Experts of a small language model: a softmax router, a shared expert of 64 neurons.
Below are experts of layer 5 (counted from 0) of a mixture-of-experts language model. Rows are named router (the router's row for the expert), down (a neuron's output weights, with its number) and show model dimensions 0-255. Each number is 500 + 25 x the weight over its row's rms, rounded and kept within 0 to 999. Numbers have three digits each.
After each expert's rows: a language model's description of what the expert responds to. This comes from a sample of Wikipedia text that the model never trained on.

# expert 39
router:559530505518482448528499509506481477515505475494446498509515482522476500522457481472459491528463505535474495505533507471487481508491501520503473545479531485522583498483468493481519457520497501510470489463499509505532480506507472454514515534489506537489522500476484507490528531457513495513523481545527515482473484513522470479518497493517522535490518502477512494542507532467515498514454537491513541504465523500528505499512493504502524514481554572519494465489518493493515558538480516516513504519544551479483495526494476488491513459518467477458501495514494460519520495466495505543515458555485495503515556531522481513537528520520528476466454506458454490518465512484551538477518515530483462486486499546494492495518535482526489541488503533511497526500481508492507492501510513
down2:416515500458491513525524463470499469489521501481524461479520518504500535553485528481496543509444478453508522501444520468509470510493436514471506491557489504472496498505470548485507493534484517525516495516516481514486517530476493495515517476478492475485503467485464460506483515490458487473528491478470525518454501500449500520459508488495488511461538494493526543459525481449501474498497494460522485501493455485501496520510501503513491494465490526420533536499507524534505482512452471483492512488489552504529498514495520491523491477514507501523521472527504495473519545484502473487465558511469497493486463476497530498507501485493452521546499492525479498513487506492470484499469512525519509498483542463492481427508518466492495479493461503539515530488481473519517501492480483
down3:516480508484471545540484483476483502475516517497473449494500491518527493511455509487500446455504547517522499526531479508470496476482495468523473512496493503512454478464535463499484475508474535502476476494453472491507479519476510519523489520501471507524491499500482564506523483487509482518486465544484521464510482498509461460544557557534481474505522552509499490520481565490502546543518519501513490495509549494479494488477471472500510471482519525506506498521512531517523539513450509465496483524489522527473511519533527471475529452485472532540534493456511503489522499529513541537503497498516503519495470505511539469498503535485504452503471490522536503484514510482505533485508464512497533522484535522526489489519521523509544541496486480516451493501418527494504520476509517
down4:507504523494508511508477503498553452482526487508487523532522489502495475465496512518509484492470489502472496497529506496521461489549485507482537494525509492470494501503533488472501491506486480507490478514463495544498522535549519474507501492530496485537498445539519504538489459517490509535520503508518532477545485506514528527467478485502492471518474500544545474498501502527503494516477487450472547495507483506523515504555488477498473479542477495526519455485514516521485480478540467507537506508508477523512472489551486503488505542521528467532506477465478544518467484476484519455506514525511509551501565486516475489506454481531517499481492506502552497500473460485429480486498479503470455516563458455473507520533529487457539522520533507445523523455480490501500509506500461
down5:521532492505497477542495526521485506549443516476490512527504500458492514509507480476514482494498485527486519532497515483533478522501493460467494538481507500457549501514502488508506508497533461444538507519504549482501509476541498497493490539480507493479499503504474437517533491511485480461460490431519517521484474519492521503535514523471519521472474501533491504499483457508570503457460524498503505506476514486526550495504487505485511490483477525483469467449511521494503486466538510512504493516503504494470538528474480450492528480489463459517541536527520511504510439522493499490525494485543500509523466534483492494530521521503514505495494469506504520492491505556472506504486495504501500477432499538501543527513473502474471488535511481507562561458495503481514491474507570
down6:488500506531511516454517522496519492489469520525509480492507545518514471529458499476518441509521507533502500474487487528526517472515471489511506471510468527490494504561471488445500536513515526495520475552492503472518465514472473510561464523476484458513506492528483499501488542457481492507434543485520487521504481541504532477482525504488495514522521496483513490531458546483482539482500509538504513475518522478524468516556527531484529485472457520491532459541471501485499484528516508516490518548481534520477493540497493540509530585487496519477512511496487486498497533513552523502483518521530496496474460525511474506515520482515519504544508497473521462509527482540484503499531464492567500508505530464496508564486490497504508469464496464516502485516480498515506518510478523
down7:509512518554502509450495489509509489495483510493452478493468461534475493502526521496499540515501526497505496530502490469494474490497519483514487538513494489503505544508478469494530496522525545515472552505502554472489515551527511482520471519437517501498529467477482470509496520547509514479526497492498535525523461475501478490439534488484497470500510477474473493517523525463511478523497489521508499491504550505562494529487519520506515485449523557495489501510508484493535551511464503459521506549532515492523491518466530487526508553519487493469460517494433510536519478473501528513487493482530493476480509476590473526515544519486484546505490482530509499496513469449515519533472447481550514509476498512501482517503504530483490528502538516490509508505551512490493520511497509
down8:489505471514481477496524487501509544450476484515479477529525491494538515523508496488504528525485450501495475522504475448488488541508547460509537492480508518519462504522487497540528452500490515506518436455518454554493497507510511494522505515502557450500486475482478488484515446505500501494503507499569495435513502535482517472513512502464507487458519530533473516506538511507491518469490535509542505487470548537467467500462481520526491491506498503522508500500481529478494512500431491458526536520509530475503517490470508472467473489514502456502549492493511496516483471483492493482477508495515520510498503491497510488550492513500541514484511469491497549471482451529502500510515532515445537540519511498498477475495508447500546536523520530451522539498505478501495493477506458
down9:517529503507516500474484504536523472481477480493466500471482509470498485491518491519474512511497554509540523480491519471514480516481478519477532492469508520463500461490519502497490541467495526487539519517495476492530464499521501461441523474513451464505522461526522469495510487500501516452549507524456507516501508457511488545515475504511497488492490491463521493488455481501495445517553486486476477438529529502525569501485455470499467475500525493464567472542493540527499492500518492508525514509531547505521533530508508466595517512502497530549495487498556494506487471541523523497501481519500519511508513500484534526464504533513502541514479541476511491537497521517489538509498480468491526457467475501516509506470473497489494483491533517484506498531499516529526519522485497
Description: Infobox and table structure. Infobox field lines, table separator rows and taxonomy boxes, such as Scientific classification, Kingdom: Animalia, Dates:, and list-line dashes and years.

# expert 49
router:542512526481491530477486508533509509476487477513537504481472521525481518486486512463511450510445542499527489501489543484488518504476487529504482486502499470499530500481541521483513476531534488488493512477508480505480521467532547482477504526512484490486523503486497515501534478563517516503487487493534474464447511509504511469506559493504488513527509512564507474528515464497510527487444526532490516551507497462514468460512463504507498464501513500487475471437517498461506560496466468495511533544526524520490520504505463521501474466509489505532456540532497488502478473474516505528506537481488472506533520488489503520500478529503481528469491513485547480507534518508591441460464493511447477477520505535506552500527527499519491476484497485509500508506487491476502505472464476
down2:464507482532513482485538486480484487487477557461525447485508507513527487525473510490461535520477515489480501467477506507477485522454514493457496515469511479540509490510517498531519520524530486518543486508509492515492473536517463490463520498522490558515468514491521457529511469537481525501480541499451533497565484460477455525481487545474491480509495567508516540474516514487433514485539528522507481483503469442472540530474493485536517497470531499467476524476518492438502468479475506490505522514549507474509460541524532524487519494470520516506554501467513503507473492494518486487498505533444490520481480443517488470510520510531477510515506530502473500493504479512488530509480495484523504464476514489506488535526500446504495522504500503474475480517515521486481473501520513
down3:523475510489508534526519449462524519496520473488505501509495531488508561480481488533496524509458508510532474487512473515527499501522507473486457477520483488558520469535532487459514494516494505504496492557498504516504493502497464543535529451468499485494503474538510499515496498493467487469509458509524471509466516487500517481508547501489537483499510504508466531450527485493469544524509523516527505531517505473472469504491482515535484489492511450510548517478536490449463498480503541468500502500522478511488489458487545500487525522486486508503511504476497474465441528443542482491493441460497511534513490440527508544500558505501491528487531539518481546470475533507487486520507514493496531536472484521518497512478536537518476438494453471511524511493514499542484487487499502
down4:537514492557493486494473473510547539499485522540513501471507533497522498516508487481511509516508534506513490503550519472502508520498502533524484501500508549503463551539489477472510510522496490490533536523494477508539478521549515521491479545503499503532487525499497525517497476516510521520527532516499481458470482520584514538523480513493531502567511483552511531519510547535499508502496510506511485498462518516543470447499468488496479499528542497498512453501503481464494495492530510470481539517525503482522474474507511505478446552495519521493519531484515488524526512538522556514482441541490498491467458522468518496517542473489503515500525510485500514499514500489534532555508497508508530502489491488532502523537470530553539473479552515520494483464514493473537473492524495
down5:498511496498478525513505529459520490523475484495517480519498474560466499515496505522474506523549516491546516524489499530528480472490515529463491503479511513496503495510519437497485503519497530514463513474501487480512484494521452474453465498450478526538475514506518488520490505494533476488478451494496547452483485499494508509535497463558501481482466502501480515516522456521444465512537517515549487422530521474544445479481522516488518502500487470478498505497459492486515510524541495465523487487513471479510487487525487517490451523512502476520481521461504496482509494514551521503468508523484572465538493479506470470502528522467499495509478520510514486530508518503502446494497494497486517514494532492525516456463490519526438471508507497498467499585516518524504496525474526
down6:521474511464509524512487488519471504519476509510563502492498511534491479515505515511471466525529545487477452496489524536545555496499480535512510481514509523521483522530503431480507473500477519479506492507470531484469513495464516553469491532521496509478536462475554523522475511484535490493478487528490530455511535479544466478526512502503467478507504480519505518487488516492542478482500483479502499486539529478573528522438489478518487476502495483531493544529497515496447505489504514538508469549505502496489491549462507522540511522525505521513532507481473539478495496485514505491499472477567528486468496474512523498486510456521468504527508501499538528557551510482480512505463477510515528516519470475503484457507497478522532507506505489542525508513507478461501500537447504
down7:492516516503444491471501474484523496512499523524540509470517521502518512500490511496533495486516545519494530486482503452497496493496534495481519498538507508464546493498483501507511487494470514463455498479502487486453515534488495475454529468446481519453469513517489474505471483510519520516531531506494513511512449473468537513547484487524471447504466491477509535478525489532462515444530533534474504474442539509503458497505509502492542532479574478504522497486536495514456516496497480458496480499502486463515553479496475500483471478522491488490499477499479504495513572508493497485537487510508513504500479488523537507526511515485518546511524484505515513498509475458525473463475475503531523522448514520447483564486492493485522569446510486510538482498505469490488490478512511
down8:516521465557525500472498506494500501473469446509483496453459530526462509519532510501514511485523496496508537511546516530471474449496514511506460511509494503504520496480486458530513524503494525464518471489578553511453553471511496488479480480508511467494491529469493525494471538476577434494462467531495540499475480513511527467490524522538502498473523515485531527506489471515467483475497512502516484528493503497492492478450473532501474478461520517479453520463501493468484505512485504497486469502520514505456522494508484511549530478485495469493502519511521517530507459549506502518483497473517484510498509477540502528508536457450532496484496496474496539466469501473490499552478494517487496540505470482527473489482495482507441529512483496481481528548488518483516502536519499
down9:494506488499488491505498498474504515506492453522503513510495526483542467506432465502463507459510479499518466507474541464472482506479539521495498494509477489505552503497508493523480462508450514470481485512473468520520512514527529498512485509491541513520504501473497493444547512499521505478491458532519509483463502514527461498503520498525523528470493511537455476503474492499508531475443516522477524479501480498491524442516496504508505470488530517484542508476500535492473484529527500471489473499473535527530518485484569508473494463529455516517453481517477466551482449478490495500547514549492487495498505502446521566461529477459502521495485517495501521493493469538557503503507540528486537488507495502478526532498538494502483503513479531513448505485492513545558468494527490
Description: Sports results vocabulary. Sports text and stat tables: cell separators, scores, and words like streak, match, round, playoff, team names.

# expert 19
router:517536490516527487481504538496506496499513484516427465526524519524488455527541506446500499480469501520533531493445452453519504499540489526465462511466490538533530503483521466482503551479510453511513483508543510503523530543550483539516507533480481494475530511514472457490489454495456533476518489500523475519505495511496498498546508452508495515495500500536527464510502503503499477561500490517497460490482526492499484535507455506466484479508498448518522464531503533473519527475503496510502471486505514538499510520496457506506515504554524506534525483507465528509478483490488514494535478493490519481454472495467487506487484545486480489466525555499528437512477516469467543521481504534498455483498489523548522503475528464498496486493526485522511509497515495488515491534472507
down1:475461393509525509479500478489507501475549536503464523529472465480458486484495458508506507535498493466498491502517524445514489488474458509524491500482520467493486505567481493510480479513494509500474513527482513476531483511496549528514496445521511477509507501539496538519503491465471448471460466477537524536542489551513556482535481538480522557495546531490528479493487532465520556485543499471468475508490538470518489502515509481485481535475531507473475520497511503534498447511491444498497512496492491528526485517506490487508494517509472506491490517513472457525510479515527542527511493504521477470509514486530532525490526499488509489528469503506534474497486526481498525519528493483509453530512496462493506504512481534492487528525517493526507481466499512525492482543494525
down2:548467508505474511497520483528508511459521490503525489541454523540534511490490470492517504569515503475489493490528509487476533532501465530489477499464463495534476479487497509511492601463523511515534521531543510523460500490515499517543467499478481523516508516471486502493526473520477447534495475492484472549468511506462571472519500510515491522483507482495479513547478495437501499505476505445517512497478524526501505474504495500475500474505508526469456463505491519474490522510483556550487477456514525500486502469470457508509501429523493475521526492513523528497475549511488488490497497518500500540503497504489527500533513535509524480495519511492517550535510521498499532493511525469524500503514483469517510459507537470480519493467493494456529507494498544504482525529472517
down3:474488487513515509478501497511497497490509542490529480522480492501494466524505484535493501553502502461508485492514484474490509501546515543521486484520506483514501563485508451515504518539483513509439514519518514479554523484453510511503490536465458496545480499488507491511461520489480538541487466469489508506501493516454511518535486494451473467479500505498463479491518463439570480515485466484476507514463503529504488525527523481482453558484489508483529520516514493488529465468513496446530501514537477528487487516488449483531505520512548528500532487532490505481486451469530497462455540506533488523495550519530521464492487515499503504514523513507486512514489550501471553488498534493437487490519495470477465471489530477520500521475524497494527479458484492504495510543487482
down4:485514482506499480505524484501498500447524464471495529505533479499504478517517477526489493457517539506524500452444502489469491503480540512482485527463492479547528499544515558477472557487474519532498544529512441491467534486489488559519507526515468468500512512468506497532516521480471492487533473483503510517530484468492493476520510517485489488489495490523492501556488481498514499491500540491511523493512500479577526524493487499506488484516532501485493546499509477536477509509494579475526526470528499525511504472477519502500539482514471499488543521535462483463550514519503470479500534478490528515472509511495455475504498525534472516530559469453501555507505497496503488501500484453519553536500526521528494505508528455495499497517560517522513471510508501491543478493505513
down5:511482519524507521497430513492496505518544493507506540441498495492490521517498504453530504491508525519498484503525512523462462478480508518506492490518464508558495470473489522492481492515518460489519493515495540510490507511473507446506536540494522471541528554518459536490488485494529511522518465503489506490451491514501500497496550512500492512509472481488486531518500481516494524463463519474504482488491470529524477471546479483471534515532471502527468487464493459490505512517501519480485522484478491484480496484485503512538475494513471490486501492460507503527491504497480497501509501487533485505519479588511450523452450501439519504462508515507527530551513492509477536517479513492489527543519441505489555527507454516525456506488536522499494412513505508546495491546485494
down6:471518517513494496483520513531549497485498470491506472557487488559458522480519522468513506522465462494477503539474457522498500493474499498519539511483451541458471469498528461497505517491474545511517513538511529511486492455499495556546486541433496488483504475500481517486528502481472501511508473462494488517535493535491462548522543495481531499486465487501540483538553491486473502517526499500517508475454509478502532538499467488485516471538507472491502524461489489524520505541498485521516503486494482484494493480505448474529525535508506475463500503575494498462479486477468508503534530497491499486477491490481474496548540513532507511520514518491521556521491494541452517549495463482525514498535487493500513496489549505489462483471508471532530480482488520490498467492498481
down7:514517484525523478538494512489518521444526485501514449509473455510498564508506481537485540436515554501484471504511525452463503493494519518524450524482487508478449494473487506484506503484534507489518531485500469506486472452511493502537479512539494469463500469501501492473509521520481504509471478515518505505463509516517504452464538539525530534470526502478525450465507488476501511505511487525515534488523492469497485529513516522485466537512478487551506490485527473509485461476454509510462547474481468526538506500492468546527466476489537549492525519505476490507500539534537504519493517520434486471509500495493527522475498493487494512475514480456508508481450518507501517518509436536491506495474493469512525450505510502533517491493486546504508513482456508506532490506547502
down8:521472451501515546517523494527504492516514539526497534507543539512520479485505525538498504514464500525523508479518479491537505485538475472534531517519511478472500504508446545499485477509525479512535487509506498504435449467469524462530484502543448471470484472506480510528476467508539496478536537485495522510523518483518525500444515511456468493499524483500497560546492517494524467509509500502488497534560502525501531498481532538505498495534526480539504495523529492523555456505503482498555520543476501495539488508492457511502528498510545505497513523478493461489543480507491520467479498475506500526524503441537518491486504485476517514484459497479450508475495491504513515503508532467496479498520477468486479469453483537492533512531524478539523488526492494469491472499453503
Description: First-name pieces after initials. Word pieces completing personal first names after a capital initial, mostly J, such as Jay, Jenny, Jack, Jimmy, Jan.

# expert 55
router:519501495488453452511514445483513512492502453507509490489517537500490486499505449475534456514543502490527553495478486522522526486515471475507487464511500506481468507525524496491488550462490504485517507463508499503492471524519541500510509482496474546542535457554484478528510477507484548500482516432505535492488491482473511488488431495447492498461472456515520470436498503519461523483516490494530468492509470466489516477534495491532471470514510478486493523510485512525511470485509485499521478467464429469545470508471485449509545493521528509472460480518513526500498500510516494501507533466485534502511496508550491472486535469502480485503503486484486504488506538510510449537519496509495491496479482515538507491509487495500532458483507501474483498473569484524532498510474549
down2:503487522509519464513513469519511516494493497573512521482482510491461523509521501492477475464486491496515451509522429510503497500483518507458510506515500539505464532495548535528517516507467516489513514492529495538447475500461478515430463475491486519472440503466524485486440505540537516514453515531458491499489497469529513531481476526547484484505482515481466456475491493503523552511478504478521485508541500514482530484514485493462521494505530488484522534488523507496503482495490518468522513527543538495506462528512504464495484528510503491499495484477494481499507562502551446478528514506493497533519538495493491549484510517468518565470488506500520522483483474474499523466504496519484479473502436492503468500465506468516529527552519520487494479495534519483521454490497505
down3:539480498503460474497505508534504505492530470490491519444524507494459516516542526539474495471496517533527502492498552496484496509442510529486468511518520496504505488545486499522523485500521436510491495508487540501463528532517526452498476493508522555506487518457527496517486497544482443486558492516471530514461523485467468491529494516498474493509446457501478479481526525510495487493506456474467521532540471523505528503509505476511501491449511471489471468472514491481520526511498538465511462492470476446541491489477520506519518507479493447469517507560486497499526490514510530529478500525500481498526528510497527497501463497519472499486453525532533516528541502455554533485527495484518482509488512485465481524505542519518461491460507483507483466490475504511497548508530535
down4:510500499478523496507461526491477458515506530518493473497502483512497494493481522523481435518539471522489535511492521493473549449490520488487471527506517521504541486510454499537525506463473572526542495458491517530546473515510510504511473511492460520504501471505481518481480484488482528512507462504437519500484453492510497551518540507472478497480491460506487492491489511506486458485571503489514500512552506545469508532529516494501471517457447460535516470491445486513472506511508485504513500491515524489488468519455497472522539511452456469512501531520474508554480496468475518501497461507523512491550478506495511505468468488506490531440505477471514486501515486495476514508529478499536518528473508444513475522511455497517523513509504529552482486450505506487497500500484492
down5:472521513471500490478449487535507483516514488496469516515513476446498543481488507537521481542490570527487480491485502480460471469496509549525486497521507501474489522500549580512483519525469454490537513480505484489477503505481523453502516495465502510529523498419485480505527488532502483478512483480485500473512460466502492495455478510480494545502478496541495542510472480495490537478492501457479499482511511521560515487508491507472525518515522561479506490506505457466493520482470518502521468496484454487517533483512506519484494470485479529469531541517513551481517470472513525496522516498506519490523503514476483489479474465509543497499468547493499506519551469512518568555489516487528525462512542507501468471504511492474467501492521526523487508510505521481498519500466537
down6:486500482510514529558527468476510541496462467514508504480492497522511476486504492505473477493547505442511496504519505491515522472508457446495445505463463509522502538501543512527525542515489470517441498575478526547493519520447510513500530498473479477465509443493481498487524474532472463488533493475531545527505514513510499494480475504488482459477488492520511487521496478494521526493481530505456490512483511462490481511491498481535442483472496521506481532527517513488466495469510505527536508449491512488475498551515492503474498477465530475525500484526475471488527509545480513499507446481494495557531464484485501506541525503530474502507518485473477535499476520495509480542451515527496461529477531528512505509486550506514457462507452499523483497527496499494500530485502523
down7:501528530499468495507504494498509470491548455524502508511496501503500468532502502507502509511515541540543508516516520512491476493473538476497502531501509497488509465492507475451480503475511440517467478469477515519492512511494502517514480521511494468525503545529498485500450501451453507503515501496482485494477490510500483509527544496494500509514518532471513517474547524515538521488480489562498511477470454502504476535484506460476468503526563532488470459505514517560499522490504537529531475482466490496484506554493506513501485499448435546461540477491503519455525490526523461518503481493513494454436444516493526485496523523523527446536505513546504516517496443517523494469490476458479482527473477479522531525488501506506525541539477506468475494509541473509503507497496481
down8:502499536475524509491486550455543476546444477479491507508495532502496488513530502527487493501506493451479499490535542501489509490446458530512512510509484501518524471501445491534473477483502514527455507523529474474456513471489521490517501507525503483475502521508551545485484497493526469507482532498498488490531530492463528451460469495528545504499484509503501483471479509476500492539531518489500485509501470516448467489494485552526486475527514513505542468517434561510514529533491495499509485495500538506489540527493478478532461497527495485517492550464514463492485487500522514504505513494535531542463501504545489465519489511547478510544501502555527476525519488486513478481491522498447483525476523474501468511498508472486508533491510500439474504555488504518536511468480460
down9:509509474521484510512518523548521504490500519506463484512525489520525518499488492471467486477520478448469514516512449493461503471478471484517485502466513483489480492502508525499464522502525468512455518498464532471525498488526504514473504475523502453526498481489490465523497526536522495538533492513482488491517485572501493496489533534493490496524499474498458477496453525466494532499478471491494489504509513510501545485502512515532476478513513549487472467500490548483518519506479516505527517545486509542540541552525469496532484489479488513440550500518476480479516502465537487542510495477442513497486518532546486537486500496490509543535516488476480512481525491548483557491495470536518496417497504488497530457471502504563515512469530527531501532484485479518492495480456467
Description: Word-ending suffixes. Middle and final pieces of longer common words, often legal or political, e.g. denied, prompting, impounded, regardless.

# expert 27
router:501520466450551488487542497517479531451483540511463464548522501529484475508503532488491492481479525503495462526459421495492502476553514520508455470423510498493486489502501514520530548520518495493528481505510499508518487500534515510479501522490497466451494523521494494487482533513495546476520490488517489525510530542474493461512521464561484489496487511523497474519509475491524482518501519541503491465492521463476476491491470487461494462475502459491505474510507466458517550508494540533514508470520539506525531509501479516479506465531484502498557483523500481521509457466527478516541455447512469488509457515503471524508470560526494491478518550538508497533484487482473509497459507495489471469483500517513492474499513493528486468489517447522483485496494518510489487497508481
down0:527501493530456509533513493484496484489515471553530515458488508529499500527478477531485504523533533562493483470452492514497494511474505482516531530521498517493474461467495508521485454486474482487489514498467468506481511502532533514511507508503463462491476503533460536525528477506550517511506505492483480490508493509463520509517550483541486493489497473481505520500545511506505482506441513534485492556473425506539440470512487470472487526512498544500508483471470505542508491507490491513483464527519476426512555479532494535471521464497496474487521514468507525456492493481476496504523565514459517509514461523486497518501510503451476488474478516500493536479499500472528528541493508486479500498506534531513469524509475505480543496479479477481542512508516515480439462495515490
down1:540500501479508468513472528513481510475526490513516522518481560520485502535526447475507472476484504525504551519501539495515474505449505474482456461520463498528487458507549479553531501515481501461504475519578535525533505509503469478471497519556505478525460499483484447500504492473511523518505519506483480508475480471493516520482543508495502477508498509517471497443515516486507522502493502501514486518524510513521467494510490546454463521522490537499464529494489506495450488454480490514456517504517452482538509502459529496480517470491482462517485551546513478499485527482500513509498501518505501489514516514517509438488485491467504492470508501494507516547558484543507526502485484509466510459484486513496491545521497488514478512516452546514478483518461518449547522531498501
down2:520477488486488492494445492486453494506493491526497489520488496498501519513481497515476491532465488481460496483510450459511494454524491504505509461526480498477506532514472494506498537510493430487509490505488514501483518468468459480464474519499538503498523486494483519494542507460526471520495471517478474513462499524478516538504511531530460493506490526485544490506521499473534503507516486502539511543513468501536497504483482502465502518500474438518500530480509548492529497516480479500547507461463497504492514518515507479421500480472506502457514485475476511487532437496517473510523502461503474460502499531503495455451512527457464506510555515549480503547483510517514511485506521479534458499498536498492496442497527503493488473518506458570461496447454551497506505533500507
down3:542511523496542501477508489472519515497542462524477492498514467507515493450530527507509512483471481502496510456494491540505526482498493518497468486504477493492506505507519510460529477497506502507518524448489442508496482534500469513471540491522494553531544515496494504510467499506487512523462454494542501540518542474527532462467526519517495493508462492467481476493513513498510481512503494526474499492520533499457478505471473564472477483506538533509467492495539469512528508492562535497437508499515459466536521510491499483481520516514550497530509492469536451530529522508531483514503512490507525514531586464512531492496494507524502504440472488489494503485522490478521470519492531489478487517490504450530508527532533494488483502495528418484484461481523507482483500457525504
down4:509514542484468468485472457500473490546549519462496514542527473529490485501490493515477524459454507513478484485532513486502503492502516489454511502527486509539509523493453510488468510470517516483535519500484537516515537496495525472462512487463495488465533463494455506552517521522519524478551529469460481469510510476496505513459532491489500465520538509519466496480509512485451500491485537477534487516502485471503485548538520497447515524515498480550572468498466520514491511495517514499515473472498492469518505466485509507509484450490498507519482471443508539529480512508467466516494532462496491511471475461521488469465541548492489494521501510526533507517519477484497534462479528483464512523524468504504494469531523540468500522539499501446507458501474463494478493526507498
down5:488496524509545458493529543518503497541503538478515521473494525465507493510487495518520573538499503449512523494478509470543504486501491510513465482511497489509477516497490556498462549477499524509486478457494490496512473514508516496487535532496490533489498525536501525528506509512498487450514535458503516496499477456488492480529486525524489537518490526498481543460456520489559518491488527526498485507523498536536483522491518422487527504479466488523497509476493474502440503478499491489488544508489467496449448495512474513486516477508516486493528538515484502474540509481491483512533541490487482469512471491518541508528529501499489486499485457483440510479492517509497481516504517508491469503478524521518458384527466499478509502529477526550489509528495532487523484491508490
down6:493483515483479464537449511539470457528575505483528514522511503504497531469520518445504449505507522502480516503474459526514545468508509503482480481545467471482503480498496535546486484506479493525501501532486487527474515472470474479537474489498484481493490451497511516516471495515547502490507523516493467438482499517513487529503501549515479525543472501485506539490511477494472511477480531471502476477480488531439470527505477558519522489523495481501498497477478464484478513489475496504519523490504501507470490483532498468471488472554482506552464485463519493560526534515488497515508516462517499517559525487510486475504507571507511538498476507502459503496452477489488507503504520514497552523525513533513510490544487492498520458444485549515464503498494496486479513471506481
down7:535538508462506543488510508482460474504506512535501495508487531475480471532504461469480501476459506464490484559457471494512448467510510533526461461532464507482515484490514464477519509505530566518517486534486524535516517550510485512488510513520501488498515506572486484466523495507467521508469504517491474488457532473466535509502486506490494492516484498500523480513521480490528480490468521514492521543553440505543514510489536522510489545510489536490488481539508545474482453510552496457487471514484488510539472511529533485456465535552498512471505534495524489515471499486516526494500501517482501492512507481459516531490498500516502476475499504523514532531532472510495465520503540525491481542529473479538489523485501475483539540480498487531539501511489496519514551453494508
Description: Cast lists and credits. Name pieces and pipe separators in filmographies, cast lists and credit tables, such as H-s-ing, Gordon, closing parentheses, Gunman.

# expert 44
router:496541516488457506508540471508531508538493481521511526502551505533503493484457533553507506489508468451496527477478524520483488432499491506562501500477486491483497540506451513504519497553533510447519522507510492534498467513474503520477497510519487524535516513491486544500467530500487500457512533489494470468512520489462541489533505478470506488485491467515532543535470479451503514534527506484503508459495487443487511500476487521502474527487462509512466471481539464525525469448515490477546506488488485468506476453490494483477482489476472481504525484531555509500495456535539451537455527476457504448464487502528488479531521477495526508501491498526469508495499478478479498510534489545524469472520501496516516488540480515521514484510500460509487486493497527471521489487512516
down1:509510501540524465483475482541535513512505509515524462545511483499504500513479530505499471517501475522540484513419519490492477510474517502498511501527491549519526512534527459486517500516501495496442479468472531456518502513474489538488487526512508492503530519463510503521449516515502453497512524538492482495453520508453490451471505456478434455529496446509506456509482508519516503492450539523516445512484516500487514484484497507501503509496494521520530484495515522493488472500488502523530470476486492504440474542499465484440488490510526506481488528497520478500507504493479521461541500515520520522492510503469510492517475505543480470477520536567473529523498472522508496425488487496467533491468452500484490501457508517491494511532486482519536522488494476498490473537448488
down2:505497499534456494511482512488483495481511528440517509463527527528502491513504454518476481498505524513486523448510490515512498471549506498509453489518476469475527535460496529473475500473450507477493523496546534502517530478518476457541468532514489520491500518485510478509535523512472523548528523496448515515509465491509501520543543542464492490554485523475555578498524463455492550497483537464519511515497495480525543486539513525526543532485473489538475508464476510496483475434490492488490484499499479529482480506473495512484528490532471551472463500483518482487512514518497518496517523497495481548487488514559533481466500511514476472501497495475485497554518509507514500515528496517507505481519519506518554515482500514508463438501510512511510476508478485486534503515511495
down3:494494506522526538504521516488548482497514518501493513539500483531504459494483548494483507503469501475492485534497477508519543520509498513521529498474479509496505511486489508497517521507524495513498529519497495509491475497525472532541456539506532511556543497494492503449452547505509522552478501533488448521518527505508460509479497498473509536521498511486509510509529470479525478545504522519526458476506435508491521485517476527488512497525513493522516507475488464518551486526513474526498459471514518491497512504491479530560513534492501516512474512495568463477534460529529531487533510499518472481465509497520506449519506480552461482493577490515487498488470470559515520496496528516550477529529523442509511502508494513479497520457549492526493508488559500447521528504493507
down4:491537538503523441505498518497498513494509485517505560470510479483509477474482516546516512474450451527491486486549487512500499518525505487518489505510464463519442475491487447513510480504533490551489466482513521486510521503531519489504518525470512526516465517501495562472491520524558498506493470501498485506526499469472486470504518520515523492539514537478508493508482489521548546500534480528480551467494506525522504443489491499500519510519477542524482494495533454473514485521480525527511493514458523504481536511506502489507445499461492479461479465516493530456487494459550449517535459479528503501512506477513489485554511531483507515520536528505524489453483519517516495474490457461500515499511518482503457503522500531540474520529517518505486464520457443486468492493506523
down5:514499484510488472498521483452435546534513518483454501498534481544419499493490496489488493556494486473500484497461497517508516484474509492500483513525472538506546520531508502463539525554554516509507526522499570535482561478509476463513485507477495514502500505469489534489509557495493457517520518497487507535555495510506505490544495428509530533465473475505556493527486498468485449472479556452470461490481535514528473506488498485494518526473508504461456513489526504481517515506495524460508477529509512508498507504482495527460500496515506529498503490509536500534475476476569509480528527511503460471490513520472486461512515530511509501477475518509483483489470466509490480513499487495458536504485497505506506466493474495539489485491477498511485504487525491498508500490521526
down6:544492497520468475491524509455536519437501531519472522465521549417542496482435538516496469520510519519506536523516557487531484495496526490511490518535516452460472520486503477481518510500485492458528481481509504500465535500454500492492512488493517521528487500495495495510507509474504525500493499498462530512530543545498495491446493448502515482484479479513464535503508512489572525536464480486484491506492505509496447472489507497519514501502500532489517536494537526518519494502501503515463523497512507542463503521500491494480464471498490519492535488494528487470521479523494558478429478505503491473521505537489451492524472436526468500546467514503492494488516549517496518490513513496445533494496451510495515489520529480500480470479484465532492519481490485494526480489509497
down7:530543513468501528501525504469512445542512472509509543451513487477464455509456505479529507516501504550503483520508505472514472488537507517492475445526470490498516516488517455465471502518484478507527466503496536523494505511481472509507493486501515507513527493496540517566524517514469492510522513500542463471527528465463503497506474496500478497532488524479508517510555556486561483456483465490518471477511509461526490492465531504484518548538487523540503511488505532490524509459508512469498516494491524497489537517501509465455533481503481511523494501486529457491472482520481488475502445489513497528492512492447486469500543546522480504485521491513465510511472479550498511466465517518493543473546481480478524502486545483504528506504469492491470525530445476529524483525496538
down8:534482492490474496509480493487546467518465451528518504533509510506536491513543476493512528472524473533484520512544486508504472478503463453492467491511486452480468518520512479507523490507524530531503549485511554504506473489512510523525508516524506550490517456510468536464494508456483518502507450461501490509487487529495524482452456479539525513496480443507494476512481492461511514530495471463450521477443536516551494448540498495519497536517500530516475489530520470518505513487483495472519516498463484523486544501464526509515527485524502497478453506509509515505517466518507490499476478506499465491469482495508507451517458483561447504493520491496483463449527481518533492525514471479521505472484491497490515509497515520461471476540502456458505473470507496504490503487555474
Description: Non-Latin script bytes. Byte pieces of Cyrillic, Chinese, Japanese and accented transliterated text, like щ, Ḥ, 江, 希, plus some odd Latin word pieces.